config.toml
n_experts = 64
experts_per_token = 6
router_score = "softmax"
balance_bias = false
rope_base = 10000.0
train_tokens = 367600000
Below are experts of layer 3 (counted from 0) of a mixture-of-experts language model. Rows are named router (the router's row for the expert), gate (a neuron's input weights, with its number), up (a neuron's input weights, with its number), down (a neuron's output weights, with its number) and show model dimensions 256-319. Each number is 200 + 30 x the weight over its row's rms, rounded and kept within 0 to 999.
After each expert's rows: a language model's description of what the expert responds to; "comes before" lists some tokens at least twice as common just after its tokens as in all text. This comes from a sample of Wikipedia text that the model never trained on. Tokens count by the router's weight.

# expert 3
router,248,215,199,159,255,211,185,209,162,208,219,174,187,174,167,196,234,238,168,230,174,232,200,238,165,259,204,216,170,148,211,208,191,179,190,232,232,206,185,211,240,216,214,196,195,210,172,191,164,232,193,138,199,196,185,209,189,245,224,207,217,242,174,193
gate0,178,211,215,213,201,225,212,212,158,236,159,209,165,148,229,199,208,224,215,239,263,244,163,219,232,187,226,211,166,172,182,228,259,222,182,207,212,156,186,239,212,191,187,241,196,198,252,226,172,186,232,222,181,143,215,198,215,257,210,199,272,182,211,232
up0,207,184,141,176,219,173,206,182,192,170,231,202,190,186,193,211,201,182,149,208,153,180,177,182,214,201,196,186,182,188,193,221,168,236,253,214,228,227,223,186,232,189,246,249,171,179,217,195,154,240,206,200,194,195,229,201,210,176,139,172,220,253,200,186
down0,162,171,210,158,182,174,187,288,190,171,215,211,164,239,229,203,259,265,200,213,175,238,229,221,186,159,233,209,233,154,195,182,204,248,228,158,142,215,209,211,229,264,216,219,206,189,194,177,189,163,167,202,233,242,189,210,155,128,243,173,169,185,200,214
gate1,189,181,174,194,250,179,179,233,199,255,236,202,196,207,192,228,213,182,212,228,162,203,192,200,236,266,220,209,179,168,193,230,178,225,203,133,189,185,229,216,156,240,226,206,205,211,216,247,196,196,174,158,225,184,292,197,193,205,215,179,210,172,199,197
up1,203,162,167,184,178,224,205,217,102,202,226,183,173,181,234,215,222,225,171,174,229,166,211,111,202,226,150,217,180,164,212,231,213,223,131,192,259,153,257,209,162,233,191,218,198,203,153,195,191,157,168,154,199,189,208,164,232,216,193,238,179,209,184,180
down1,197,171,192,197,243,194,170,190,149,240,190,183,251,252,222,139,161,196,232,208,208,252,225,168,149,202,235,197,238,287,168,186,243,195,228,205,174,257,210,158,210,192,211,237,205,173,230,211,172,175,207,222,194,224,173,241,170,160,201,227,195,181,275,211
Description: Conjunctions and list punctuation joining parallel items in prose, such as and, or, but, &, commas, semicolons, including, such as.
comes before: " and", " the", " a", " but", " which", " The"

# expert 17
router,226,255,251,154,255,237,185,156,255,193,190,191,232,248,171,238,220,189,205,189,213,171,195,189,166,237,267,119,164,179,216,211,206,207,157,226,217,221,160,170,236,198,167,198,192,202,239,219,206,189,202,195,154,174,179,137,160,218,201,204,226,181,200,236
gate0,168,197,187,183,182,197,215,189,269,198,224,209,222,199,212,200,185,107,277,188,254,207,201,224,196,224,200,204,189,203,202,175,209,243,227,200,180,200,142,218,193,146,199,233,170,221,185,205,161,220,193,211,200,162,140,191,135,230,168,198,185,163,204,167
up0,191,156,219,209,180,210,266,205,205,180,128,201,235,223,188,188,245,198,196,247,186,194,219,172,165,245,192,228,234,205,206,176,185,165,229,173,196,186,186,204,239,188,174,207,159,229,197,197,190,165,242,210,232,226,247,210,237,187,193,131,156,197,188,186
down0,199,183,204,186,170,195,207,187,197,225,171,227,204,214,182,247,182,270,198,176,184,232,196,157,196,208,184,238,211,240,186,219,225,168,192,208,185,164,135,186,244,196,198,180,183,158,238,230,177,210,198,181,207,171,181,230,162,239,221,234,152,258,215,196
gate1,159,229,145,229,191,208,203,224,151,202,232,209,205,145,175,224,159,203,199,240,208,239,244,170,229,206,190,225,162,218,171,208,166,208,236,160,149,216,201,191,217,169,252,154,181,206,192,208,208,183,184,203,207,170,162,191,238,205,189,221,174,143,235,191
up1,161,196,186,188,169,228,200,212,146,197,223,162,170,235,190,215,222,202,186,205,213,135,185,212,215,179,241,245,227,240,185,224,214,193,211,200,233,221,184,154,167,229,178,158,155,143,226,181,226,194,182,228,219,210,253,160,191,225,214,242,195,230,185,215
down1,203,235,177,181,216,177,217,227,233,224,204,198,222,169,218,151,145,240,172,178,169,166,193,207,188,239,198,183,217,211,190,225,202,153,195,249,197,144,182,156,219,210,225,156,175,267,216,207,217,198,212,215,189,207,179,177,148,226,202,205,191,218,202,144
Description: Bare spaces, opening parentheses, line breaks and dashes, mostly at table row starts before years, before attribution dashes, and in math markup.
comes before: "-", "201", "200", "202", "199", "1"

# expert 19
router,218,237,231,203,190,206,184,210,183,172,225,185,222,185,194,219,228,228,183,226,256,233,231,192,167,163,205,264,173,235,217,218,223,209,203,243,169,211,146,262,149,206,196,213,201,201,173,177,207,247,192,239,207,224,186,190,188,153,205,213,205,186,170,213
gate0,178,209,217,252,167,182,232,184,164,142,149,114,173,178,183,229,204,208,243,198,208,212,193,202,261,237,112,261,199,220,175,199,153,194,242,250,217,217,150,158,212,201,226,237,205,179,220,205,223,162,201,240,183,151,165,185,248,228,189,190,199,208,200,134
up0,195,230,215,223,227,187,211,194,218,174,233,220,212,250,164,212,277,183,203,184,230,143,235,185,199,253,180,158,184,184,231,255,155,206,199,204,201,191,209,180,195,202,203,213,179,214,183,198,195,166,162,187,215,166,190,244,207,200,204,164,216,198,174,223
down0,206,228,215,182,220,246,143,239,203,211,173,185,187,203,171,200,179,163,185,238,191,222,186,218,176,197,237,209,185,211,215,219,226,168,165,191,182,182,151,172,220,213,208,147,229,195,189,160,161,187,222,211,221,245,165,163,243,244,249,245,210,186,210,214
gate1,151,245,179,207,168,204,150,215,244,227,185,191,171,210,161,194,184,230,215,199,230,155,185,173,159,206,175,218,183,202,220,200,148,271,187,172,153,200,176,174,231,125,194,202,194,234,181,203,244,201,170,218,221,233,216,247,233,189,195,175,204,206,201,233
up1,144,145,129,238,231,254,181,216,205,250,173,208,225,217,206,227,197,186,221,228,239,207,233,159,200,167,238,139,192,216,167,195,134,224,212,248,189,217,231,216,191,243,236,204,204,221,230,248,230,254,210,227,217,249,200,205,204,185,220,164,226,204,215,169
down1,175,248,210,208,209,188,171,156,245,149,177,210,243,155,212,167,182,199,236,245,154,217,189,186,178,198,161,207,202,211,159,195,232,191,255,200,199,158,255,207,202,217,207,162,148,195,161,225,206,227,244,138,176,223,220,178,198,243,190,217,204,205,151,235
Description: Pipe separators between cells in sports result tables, squad lists and discographies, plus coordinate marks like °N and position codes MF, DF.
comes before: " ", " —", " +", " −", " \"", " L"

# expert 31
router,259,180,185,167,194,207,193,253,149,175,238,186,215,204,225,257,198,242,121,178,172,201,187,149,263,192,224,172,172,210,172,212,201,246,180,211,194,194,186,213,181,250,200,222,170,212,204,155,174,177,123,198,182,187,174,226,192,185,225,212,178,224,162,213
gate0,220,140,243,269,158,227,163,194,188,216,257,167,211,133,215,191,208,198,222,180,182,169,263,172,272,231,217,202,205,226,157,219,222,191,147,151,160,137,236,189,241,225,183,207,208,206,250,202,184,187,205,239,254,177,151,183,178,162,232,178,177,198,174,223
up0,251,217,124,240,179,173,219,183,235,254,193,151,257,251,168,189,256,210,130,253,181,186,227,154,239,234,207,184,199,221,195,242,162,191,167,189,236,155,231,191,217,231,198,202,181,186,183,174,168,168,174,219,198,189,145,176,254,213,191,201,214,261,196,176
down0,145,195,190,190,217,212,210,209,200,188,191,199,175,217,265,203,215,181,195,201,224,252,221,214,182,191,231,201,216,258,169,189,226,160,218,186,192,217,215,243,172,168,217,259,186,183,203,207,216,237,189,218,223,196,223,206,143,118,218,196,239,160,253,228
gate1,225,240,204,190,173,144,202,215,167,177,188,205,239,189,226,173,249,210,192,273,184,204,203,203,196,214,222,216,241,194,221,179,177,183,168,235,202,214,187,254,190,248,200,225,204,171,261,202,197,160,243,213,202,207,253,178,143,218,171,222,221,180,222,146
up1,269,209,236,288,225,218,260,160,113,165,235,219,223,221,156,199,197,251,160,185,218,148,199,162,223,199,192,199,203,214,195,245,251,216,156,169,198,165,214,263,201,223,210,240,172,199,246,212,173,237,192,187,178,191,182,175,170,202,205,260,222,186,139,153
down1,192,179,218,161,243,215,182,219,192,259,192,194,206,184,217,184,239,155,252,159,198,218,208,217,183,221,156,256,173,184,211,177,131,238,212,179,224,174,212,188,250,126,186,215,230,212,211,180,217,160,250,204,220,183,212,244,215,263,209,179,194,187,246,235
Description: Commas, opening parentheses, and, with and pipes linking names or items in results tables and lists, such as Harmon (, Amiga, and.
comes before: " ", "0", " —", " —;", " +", " −"

# expert 8
router,211,184,181,229,200,175,198,189,168,225,249,170,194,193,200,254,194,184,157,173,197,148,226,192,207,224,246,227,162,193,183,163,173,217,206,175,190,202,187,227,217,183,195,192,210,202,232,177,159,217,205,217,184,210,239,226,227,180,233,194,200,187,217,206
gate0,215,230,205,183,192,214,212,201,177,207,229,263,154,220,159,213,207,183,201,258,175,197,153,216,140,184,162,195,214,204,170,171,174,189,224,228,165,159,226,228,200,122,233,216,166,240,193,165,178,180,144,248,214,224,193,132,251,203,256,211,204,159,249,215
up0,230,193,187,222,235,164,194,218,189,212,166,216,235,172,244,263,182,236,153,256,220,160,207,178,224,225,130,194,142,234,187,191,201,181,208,198,278,144,261,226,202,183,237,220,222,202,205,195,192,187,192,167,210,210,220,183,182,195,159,236,205,178,206,213
down0,201,250,193,185,182,217,212,191,184,209,202,188,187,190,198,177,210,187,228,198,248,196,207,213,224,202,178,173,179,237,167,166,246,172,196,191,175,255,145,228,262,180,169,144,182,239,145,185,193,153,164,208,199,187,169,166,179,180,224,195,233,217,229,210
gate1,203,211,205,185,182,214,170,189,161,151,221,231,217,241,232,180,189,197,210,202,202,222,222,215,203,222,234,180,174,129,246,229,165,222,215,200,172,161,198,231,173,164,191,177,207,179,173,193,240,242,186,167,260,183,215,196,217,202,193,227,214,157,189,176
up1,247,182,133,162,214,224,224,190,106,222,227,187,225,239,213,227,252,207,183,161,231,152,188,187,197,153,240,196,189,202,230,157,199,228,179,222,224,206,175,197,219,244,244,229,229,147,205,171,189,172,171,197,200,226,167,186,136,212,208,197,206,171,200,216
down1,173,227,175,191,193,180,229,214,189,236,196,190,203,217,211,214,217,164,200,234,199,175,204,201,240,125,250,155,171,209,284,201,223,140,199,194,211,246,211,192,174,172,187,215,238,210,194,212,143,289,215,166,225,207,162,169,166,213,220,183,165,243,226,151
Description: Prepositions and conjunctions starting a phrase in narrative prose, often after a comma or sentence start: in, on, with, as, while, during.
comes before: " the", " a", " his", " he", " an", " its"

# expert 15
router,184,214,259,215,174,205,211,219,241,198,153,145,221,193,142,123,233,180,165,159,167,244,205,183,237,214,190,247,235,245,148,142,214,233,190,174,176,191,178,191,256,189,166,189,217,198,224,251,177,218,240,146,178,218,166,185,148,204,245,170,169,192,230,142
gate0,217,247,252,223,209,140,141,192,198,155,193,122,210,229,188,126,216,237,212,224,205,282,223,190,204,196,189,223,249,206,218,207,229,219,179,227,218,186,173,171,178,195,242,214,222,231,203,229,149,253,191,218,179,167,161,204,205,162,217,237,202,203,149,240
up0,198,270,210,153,211,250,234,177,203,221,189,146,240,170,144,226,172,179,263,190,155,171,153,145,247,180,181,240,204,229,163,142,153,222,218,228,194,195,244,188,231,241,182,224,207,189,213,201,203,202,231,190,213,199,207,151,195,223,207,226,197,184,175,187
down0,228,196,247,171,177,196,246,219,247,210,227,158,180,171,183,246,165,180,181,159,171,163,208,213,249,242,191,217,197,242,187,164,180,167,153,156,232,204,173,221,173,215,133,256,209,170,230,229,169,196,202,254,237,166,187,181,193,163,199,225,204,185,172,167
gate1,257,165,178,224,230,227,148,176,209,238,185,203,193,245,170,220,237,204,254,195,189,195,212,251,145,222,202,155,182,170,241,240,207,197,227,210,186,203,221,236,224,228,225,175,190,201,204,219,169,164,271,207,200,181,236,201,173,185,202,227,236,241,207,141
up1,190,190,215,198,206,160,157,206,119,184,238,171,239,128,172,220,258,201,211,213,227,180,218,166,166,221,212,286,178,215,172,189,172,256,245,179,194,272,168,193,262,190,190,197,223,224,133,177,224,167,174,240,201,235,174,176,194,170,217,181,176,187,180,261
down1,159,277,193,236,184,227,189,224,155,203,164,220,212,228,167,213,222,189,181,221,203,183,194,151,189,238,197,171,205,192,179,222,249,219,203,211,180,195,233,141,224,239,252,168,214,178,211,144,204,226,216,193,179,182,252,184,215,209,227,185,226,191,248,230
Description: Main verbs following a subject or to, often past tense in biographies, such as played, served, began, results, extended.
comes before: " to", " in", " the", " by", " a", " on"

# expert 52
router,195,233,168,200,180,227,185,202,207,218,168,182,216,168,193,130,222,217,264,209,197,228,226,250,203,227,236,185,232,204,262,200,237,134,167,209,180,165,206,206,201,188,239,164,235,184,207,188,180,259,193,155,179,199,170,153,198,212,204,191,265,179,259,208
gate0,221,210,197,197,225,201,198,231,178,179,227,141,203,205,222,203,238,190,187,178,240,200,164,173,206,144,217,221,188,204,250,217,161,251,195,211,160,193,247,223,182,110,183,252,186,190,200,211,172,255,233,210,193,245,226,232,146,189,153,221,254,172,216,193
up0,189,199,181,201,241,195,171,295,114,162,258,186,176,237,187,136,214,225,172,213,174,217,209,204,177,252,120,216,198,182,239,168,198,228,195,247,170,241,188,189,234,214,191,223,221,189,222,259,200,203,204,181,213,215,240,218,174,268,180,177,190,178,178,187
down0,150,242,232,223,167,226,245,168,219,203,219,265,213,156,185,222,144,226,179,185,221,230,152,164,220,209,231,208,171,196,211,213,177,193,173,249,169,197,198,189,180,176,222,204,193,220,153,245,205,195,149,165,200,216,189,208,143,212,195,167,151,183,193,202
gate1,185,218,233,191,177,187,229,201,177,190,207,209,227,204,162,178,181,129,136,191,146,190,227,144,188,180,169,175,169,196,210,177,185,208,197,200,203,146,171,192,215,236,199,144,210,242,192,180,218,198,221,186,250,218,220,217,202,231,212,211,164,222,211,196
up1,178,140,184,236,230,204,253,209,265,257,129,234,160,197,155,218,225,229,147,203,125,209,222,241,184,201,203,255,128,180,145,203,196,190,170,202,202,212,212,151,191,194,201,213,231,231,210,182,228,196,214,148,229,213,237,180,200,216,210,193,184,168,215,216
down1,236,233,164,182,188,169,211,224,191,170,216,175,199,211,255,195,218,205,220,266,221,218,210,231,204,258,236,204,233,216,216,196,156,221,170,154,163,209,264,189,191,202,238,189,136,188,242,184,188,243,218,209,178,222,224,130,172,174,209,221,236,205,188,189
Description: Ordinary nouns after the, his or a in biographies and articles, such as album, life, season, career, government.
comes before: " of", ",", ".", " in", " and", ".\n\n"

# expert 27
router,157,146,176,198,231,178,189,192,196,217,213,215,177,245,177,227,206,186,154,169,173,187,193,214,176,211,250,141,165,245,165,219,146,168,250,184,235,231,207,251,146,233,199,163,194,226,254,160,200,147,160,195,235,205,197,207,229,174,188,209,170,204,145,157
gate0,170,183,169,193,230,191,173,178,153,187,210,170,234,215,233,224,230,216,193,161,169,208,219,212,222,235,222,189,203,244,221,190,164,210,128,193,191,215,207,209,192,212,208,167,215,151,221,197,215,173,188,186,175,228,220,154,167,185,218,209,239,222,183,184
up0,150,246,206,187,221,210,235,170,170,183,240,200,203,193,197,229,232,231,271,236,244,212,158,191,211,216,232,164,254,170,172,196,191,209,215,127,172,217,221,185,185,212,192,214,159,172,181,200,222,245,192,220,194,187,211,197,222,194,236,172,142,192,190,186
down0,178,201,189,227,227,156,244,209,180,206,160,165,174,208,150,185,198,220,224,150,219,164,211,183,200,166,184,156,166,227,197,246,243,199,215,213,193,186,199,203,224,205,173,174,216,187,193,190,233,169,148,229,213,215,208,140,234,193,181,211,206,197,205,179
gate1,171,209,195,206,214,244,212,215,215,154,200,202,227,126,199,172,196,226,265,265,217,208,181,194,190,158,242,253,198,154,227,198,240,247,263,166,221,149,151,239,237,160,225,209,174,188,200,220,171,222,271,184,204,234,196,223,181,208,160,250,176,208,222,153
up1,244,223,195,194,200,247,272,196,149,185,236,182,182,157,142,170,221,260,214,235,225,225,189,210,179,218,238,185,210,168,158,202,178,228,201,178,201,140,201,162,239,215,216,225,194,158,226,247,145,192,177,135,228,195,158,186,204,244,241,198,200,228,208,187
down1,208,199,165,179,157,189,194,164,213,206,185,191,160,215,193,141,223,195,230,257,167,192,173,195,254,238,203,222,230,246,181,151,225,182,214,221,214,181,199,230,188,200,214,201,221,195,162,258,175,213,226,217,205,179,159,222,164,195,202,220,200,192,206,191
Description: Prepositions linking a noun or adjective to its complement, such as of, to, for, in, by, especially important to, useful for.
comes before: " the", "-", " a", " his", " The", " their"

# expert 21
router,181,167,255,216,230,205,232,260,183,211,197,266,183,249,186,219,133,178,225,160,201,231,214,204,226,180,199,253,160,199,136,188,153,165,226,182,165,180,188,256,264,148,206,172,163,215,236,172,169,165,163,212,194,157,210,176,177,205,192,243,185,174,170,191
gate0,182,99,249,200,193,194,196,216,162,174,183,194,148,201,231,269,213,169,226,177,178,163,192,208,182,209,180,202,212,205,176,186,208,188,175,222,171,211,250,179,237,234,196,222,217,186,178,225,202,236,211,209,207,196,176,226,202,208,220,217,183,229,204,217
up0,177,163,197,175,204,222,214,246,154,200,202,225,224,200,205,209,246,196,234,172,147,193,188,192,232,215,263,157,248,196,212,234,210,196,251,206,201,183,146,191,198,221,197,162,181,222,216,181,200,196,172,211,216,164,174,200,205,173,207,207,142,200,198,180
down0,235,260,225,145,228,209,228,209,174,201,205,218,219,236,194,155,171,221,181,168,177,164,168,221,200,165,189,190,214,216,181,221,199,179,219,232,178,201,188,233,204,232,180,209,159,203,180,160,294,202,217,214,257,194,226,212,233,241,193,201,193,182,246,217
gate1,233,184,203,188,194,199,196,262,189,244,172,206,178,190,184,173,209,183,187,168,191,181,148,163,162,209,198,223,203,203,241,262,169,164,240,205,201,196,187,205,198,162,210,162,208,186,167,243,192,222,196,219,237,196,216,141,183,234,141,228,199,199,207,157
up1,236,223,249,218,190,194,249,185,174,193,227,181,205,187,272,239,208,227,212,203,175,202,199,179,180,222,219,178,226,165,243,139,170,210,240,187,220,221,171,201,230,251,199,206,216,185,170,193,192,184,223,206,214,215,196,179,164,133,231,166,201,218,209,180
down1,201,240,244,214,186,191,181,194,278,222,226,227,203,171,202,189,170,161,214,233,160,197,159,220,191,201,216,210,169,221,171,194,252,223,300,190,204,184,203,151,229,229,180,164,207,198,219,192,201,182,171,204,209,240,203,174,248,257,218,181,206,172,195,196
Description: Periods ending sentences and decimal points inside numbers, especially in sports results and election tables, such as 46.206, 4.2 million, 4:04.55.
comes before: " The", "|", " He", " In", " It", "=="

# expert 51
router,196,205,178,220,183,211,176,260,169,197,202,182,196,139,177,239,177,172,225,179,187,217,209,199,243,223,194,260,206,195,237,249,166,164,176,213,197,143,174,238,177,225,172,175,211,229,187,199,173,216,173,193,209,191,189,127,253,155,163,211,190,188,153,204
gate0,211,224,204,199,205,242,146,218,176,257,190,180,241,270,186,173,239,196,154,151,151,187,186,208,171,214,181,186,274,210,209,220,222,165,201,200,235,177,223,170,155,207,177,241,191,190,216,138,208,162,209,200,166,195,253,159,174,218,200,189,179,231,185,253
up0,219,212,186,194,162,264,189,233,250,213,217,166,218,205,164,189,217,213,189,201,174,191,247,182,148,252,166,180,177,205,243,210,217,180,217,195,215,200,228,181,157,257,172,252,205,177,165,149,175,258,199,183,190,185,242,213,147,200,123,194,218,237,192,243
down0,212,195,189,205,215,278,217,181,191,206,175,254,175,168,230,189,165,160,207,191,208,140,200,189,161,264,241,199,199,196,225,263,268,178,196,182,182,249,158,181,205,217,180,163,170,195,186,217,190,204,228,221,228,220,209,212,142,205,261,198,191,202,169,198
gate1,220,298,222,177,226,231,199,170,233,224,210,175,174,230,208,187,211,166,219,209,232,189,182,208,203,231,204,176,208,194,220,172,202,237,163,193,228,215,197,222,227,207,204,183,245,170,199,171,167,213,189,190,189,256,240,160,188,178,237,176,183,199,210,194
up1,203,230,165,166,228,212,129,231,193,175,206,186,217,212,179,222,215,186,204,195,227,191,247,258,192,160,194,167,245,176,183,190,164,199,157,168,193,201,246,206,216,159,287,169,225,152,205,214,276,196,199,198,212,211,267,195,166,246,168,164,243,167,187,169
down1,191,233,222,167,186,196,224,96,235,188,118,197,220,194,195,175,220,176,235,226,225,207,196,178,205,204,273,150,254,195,183,222,227,259,189,202,187,202,202,229,246,189,222,172,215,210,162,156,179,187,170,201,206,223,182,184,185,141,226,198,152,173,246,162
Description: Dashes opening bulleted list items, periods ending list entries or citations, and separators like semicolons, colons and pipes in structured lists.
comes before: " ", " The", " In", " \"", " He", " It"

# expert 4
router,255,188,188,220,155,125,193,186,183,172,219,143,250,169,216,223,224,221,140,202,235,196,214,183,228,238,206,203,181,126,186,161,179,207,182,223,198,177,178,206,233,212,180,242,244,194,195,231,199,223,218,219,182,204,155,242,185,216,206,223,213,215,206,236
gate0,187,169,216,230,204,193,179,148,126,241,233,247,206,118,233,187,234,210,173,220,209,198,178,232,185,201,129,211,220,257,222,190,156,206,200,166,223,196,212,222,191,244,224,160,213,178,216,191,184,157,245,206,227,200,238,175,219,251,215,227,196,193,154,201
up0,218,190,248,173,139,223,198,219,158,194,213,218,188,160,218,234,192,214,173,139,215,169,193,200,243,197,220,185,231,181,193,148,217,203,176,218,234,190,218,150,216,212,220,202,237,189,166,222,196,201,204,175,201,240,222,242,185,235,189,236,237,190,186,194
down0,227,228,164,218,190,227,182,228,160,199,243,220,213,274,214,188,228,218,265,121,213,220,240,200,213,223,160,203,185,229,178,217,204,218,172,184,200,210,165,164,267,179,164,172,202,180,230,184,226,239,186,231,163,200,169,223,156,240,154,204,251,239,174,229
gate1,186,199,180,157,167,175,213,224,179,181,152,178,168,204,238,230,231,167,211,187,215,198,218,215,197,208,177,187,191,173,185,173,150,157,205,189,182,153,202,185,157,262,179,242,235,199,208,217,242,231,223,228,209,193,223,165,202,175,144,184,207,219,186,181
up1,224,168,82,216,204,208,258,169,203,150,202,235,260,216,244,219,192,195,188,182,216,210,247,150,199,229,225,220,196,226,183,210,150,205,195,159,153,194,214,236,216,203,181,236,177,191,183,173,174,214,166,234,205,196,157,238,272,171,201,182,193,229,182,207
down1,198,151,269,207,224,203,202,212,204,152,202,203,182,234,178,146,256,185,231,233,197,221,204,182,197,199,167,185,207,175,158,184,186,163,198,227,186,213,168,212,152,207,187,190,223,211,212,210,244,199,238,228,179,243,224,175,229,227,191,243,222,212,215,166
Description: Commas, conjunctions, relative and subject pronouns that open or join clauses in prose, such as which, who, but, he, it.
comes before: " was", " the", " he", " is", " it", " had"

# expert 39
router,161,175,150,221,217,160,199,179,243,183,193,160,212,224,195,216,204,225,190,235,209,196,156,169,208,212,245,149,193,190,221,230,180,257,169,218,211,217,205,140,190,240,203,205,192,152,159,199,180,248,155,217,225,211,239,164,194,209,271,186,159,154,201,234
gate0,231,205,216,176,187,203,194,231,208,238,238,194,214,221,215,191,217,223,157,204,152,200,156,239,219,181,250,184,169,211,160,199,204,218,225,153,203,198,204,236,218,154,217,214,205,177,168,226,145,178,184,169,205,193,199,199,220,184,193,196,180,207,214,190
up0,197,201,170,261,187,228,205,237,260,210,195,186,158,203,193,145,174,148,215,231,224,184,204,196,206,246,198,197,127,231,200,206,222,217,169,138,205,132,190,186,157,170,192,224,182,229,201,183,143,171,242,207,213,200,157,232,175,206,214,182,189,224,183,241
down0,194,166,202,211,202,176,208,172,160,208,134,195,193,178,173,231,148,132,216,180,186,157,186,198,193,283,137,154,185,182,169,194,209,195,203,222,196,202,171,207,197,189,196,190,273,194,174,224,162,193,231,214,264,187,266,238,211,186,196,186,163,211,150,227
gate1,211,195,153,201,203,199,240,185,227,190,135,182,189,167,212,167,163,221,207,212,225,189,166,230,251,229,195,203,182,268,236,177,131,205,167,183,196,182,206,180,175,222,205,177,172,174,258,225,162,192,246,222,181,217,141,187,215,198,200,213,219,204,194,229
up1,184,219,215,171,248,128,195,126,212,173,208,187,197,241,180,216,138,179,127,214,186,194,187,198,218,205,184,220,196,194,209,247,235,223,243,217,145,216,160,202,191,207,206,202,229,208,211,196,218,169,196,178,180,197,168,185,157,202,206,185,192,163,175,223
down1,187,207,254,223,197,203,216,236,190,172,218,180,224,201,162,145,234,231,160,186,186,159,194,188,201,221,177,202,172,215,236,230,138,182,224,215,199,221,148,187,196,222,206,173,187,185,215,236,224,200,174,155,239,157,257,120,232,214,192,162,202,227,150,198
Description: Wiki section-heading markers and tokens starting a new paragraph or line, such as ==Family==, and the opening parenthesis after a biography subject's name.
comes before: "-", "|", "==", "The", "===", "="

# expert 0
router,191,243,178,139,263,210,173,170,206,191,206,218,214,228,201,156,182,189,233,199,265,145,232,217,218,189,205,146,245,184,163,215,194,161,188,215,187,183,212,175,192,179,194,194,199,177,245,255,207,202,195,215,225,166,240,177,228,239,199,214,217,206,253,223
gate0,213,218,241,207,239,227,249,184,213,115,225,204,200,177,203,166,181,181,172,188,162,224,153,232,278,216,198,203,175,186,173,183,179,173,180,225,258,225,260,231,242,172,152,192,206,198,202,212,168,212,196,186,215,220,227,182,194,186,197,180,185,184,175,204
up0,186,227,205,153,195,203,199,204,247,189,207,189,175,194,203,185,213,188,194,221,188,215,200,118,134,252,219,213,216,266,182,163,184,228,185,178,195,151,220,202,188,164,240,233,194,214,171,231,207,188,212,190,218,164,199,179,193,191,156,198,118,218,207,227
down0,178,184,174,133,173,247,194,214,216,211,189,171,229,249,173,180,216,196,224,262,204,235,202,182,213,223,184,213,191,221,185,199,168,183,196,242,182,222,198,245,235,190,206,164,218,162,213,171,207,192,191,234,161,234,225,187,175,200,177,171,179,131,270,180
gate1,200,168,203,193,214,178,189,194,205,210,172,235,215,175,158,213,173,201,255,192,166,192,198,217,251,200,265,172,210,236,173,205,206,155,256,246,207,203,206,194,204,173,207,154,191,163,203,201,227,219,266,179,241,242,217,242,197,154,167,208,233,210,213,208
up1,184,246,169,197,197,206,145,193,150,222,162,227,188,198,194,189,271,250,186,191,157,173,254,186,168,171,171,189,217,166,139,200,201,255,189,224,207,188,177,187,215,172,184,178,215,166,164,149,194,188,200,250,194,229,198,209,150,214,218,175,220,238,194,217
down1,203,162,203,217,179,214,190,215,221,193,234,144,170,177,206,220,255,197,160,216,214,205,206,163,166,174,204,230,163,197,166,238,210,262,184,186,245,170,148,194,201,168,211,208,217,225,215,162,216,202,208,201,232,255,172,154,221,151,233,167,187,176,191,281
Description: First pieces of four-digit years after day-month dates or "in", such as 201, 199, 194, in biographies.
comes before: "201", "1", "6", "2", "3", "4"

# expert 11
router,195,185,222,179,176,202,211,266,243,235,170,164,236,175,193,135,255,202,208,171,197,226,247,226,198,187,226,179,244,209,225,189,232,144,229,246,174,204,209,187,193,222,228,181,204,194,229,190,212,250,237,201,192,193,193,173,172,162,186,190,242,237,270,162
gate0,210,186,262,200,234,178,231,227,239,173,112,203,227,126,180,137,160,167,230,222,241,207,257,168,215,202,237,168,172,190,275,198,160,169,208,201,210,132,164,179,163,190,221,236,172,238,204,145,122,181,193,177,214,200,195,233,230,170,233,204,183,187,240,207
up0,192,186,192,172,214,201,188,249,182,206,218,212,175,228,158,252,262,233,248,221,224,201,233,226,175,204,182,217,196,158,202,235,204,211,249,176,176,213,172,218,231,169,217,219,257,160,165,205,220,198,191,180,197,169,222,208,241,224,206,211,250,225,208,153
down0,194,189,182,210,188,166,266,207,176,172,223,184,237,228,221,239,211,199,206,212,210,211,233,213,199,153,221,182,186,189,196,178,198,197,204,175,231,184,193,240,161,178,226,238,197,211,216,166,202,240,194,203,205,190,186,186,192,241,207,180,192,175,224,230
gate1,273,295,157,223,187,198,204,207,231,205,237,171,193,188,164,211,202,160,170,238,189,213,227,195,199,200,223,215,264,147,209,188,176,182,253,238,190,182,238,244,175,146,245,244,162,173,222,219,198,247,202,193,200,186,240,198,175,233,189,170,197,207,238,194
up1,204,186,218,211,213,199,192,212,183,243,198,244,230,207,254,200,200,216,166,183,176,182,257,208,231,140,211,196,162,170,212,226,211,176,226,146,216,234,159,175,161,193,173,187,140,174,243,169,199,205,229,241,222,239,126,199,173,197,180,219,241,209,226,189
down1,204,212,167,183,242,178,173,223,219,160,192,227,189,245,185,209,234,249,194,194,160,252,175,221,187,231,201,262,185,215,195,224,167,261,216,232,221,246,202,198,172,231,164,201,249,225,161,190,214,181,194,208,203,211,206,231,191,203,190,148,155,178,201,241
Description: Common head nouns after the, a or his naming the topic entity, such as player, election, album, role, season, services.
comes before: " of", ",", ".", " in", " and", ".\n\n"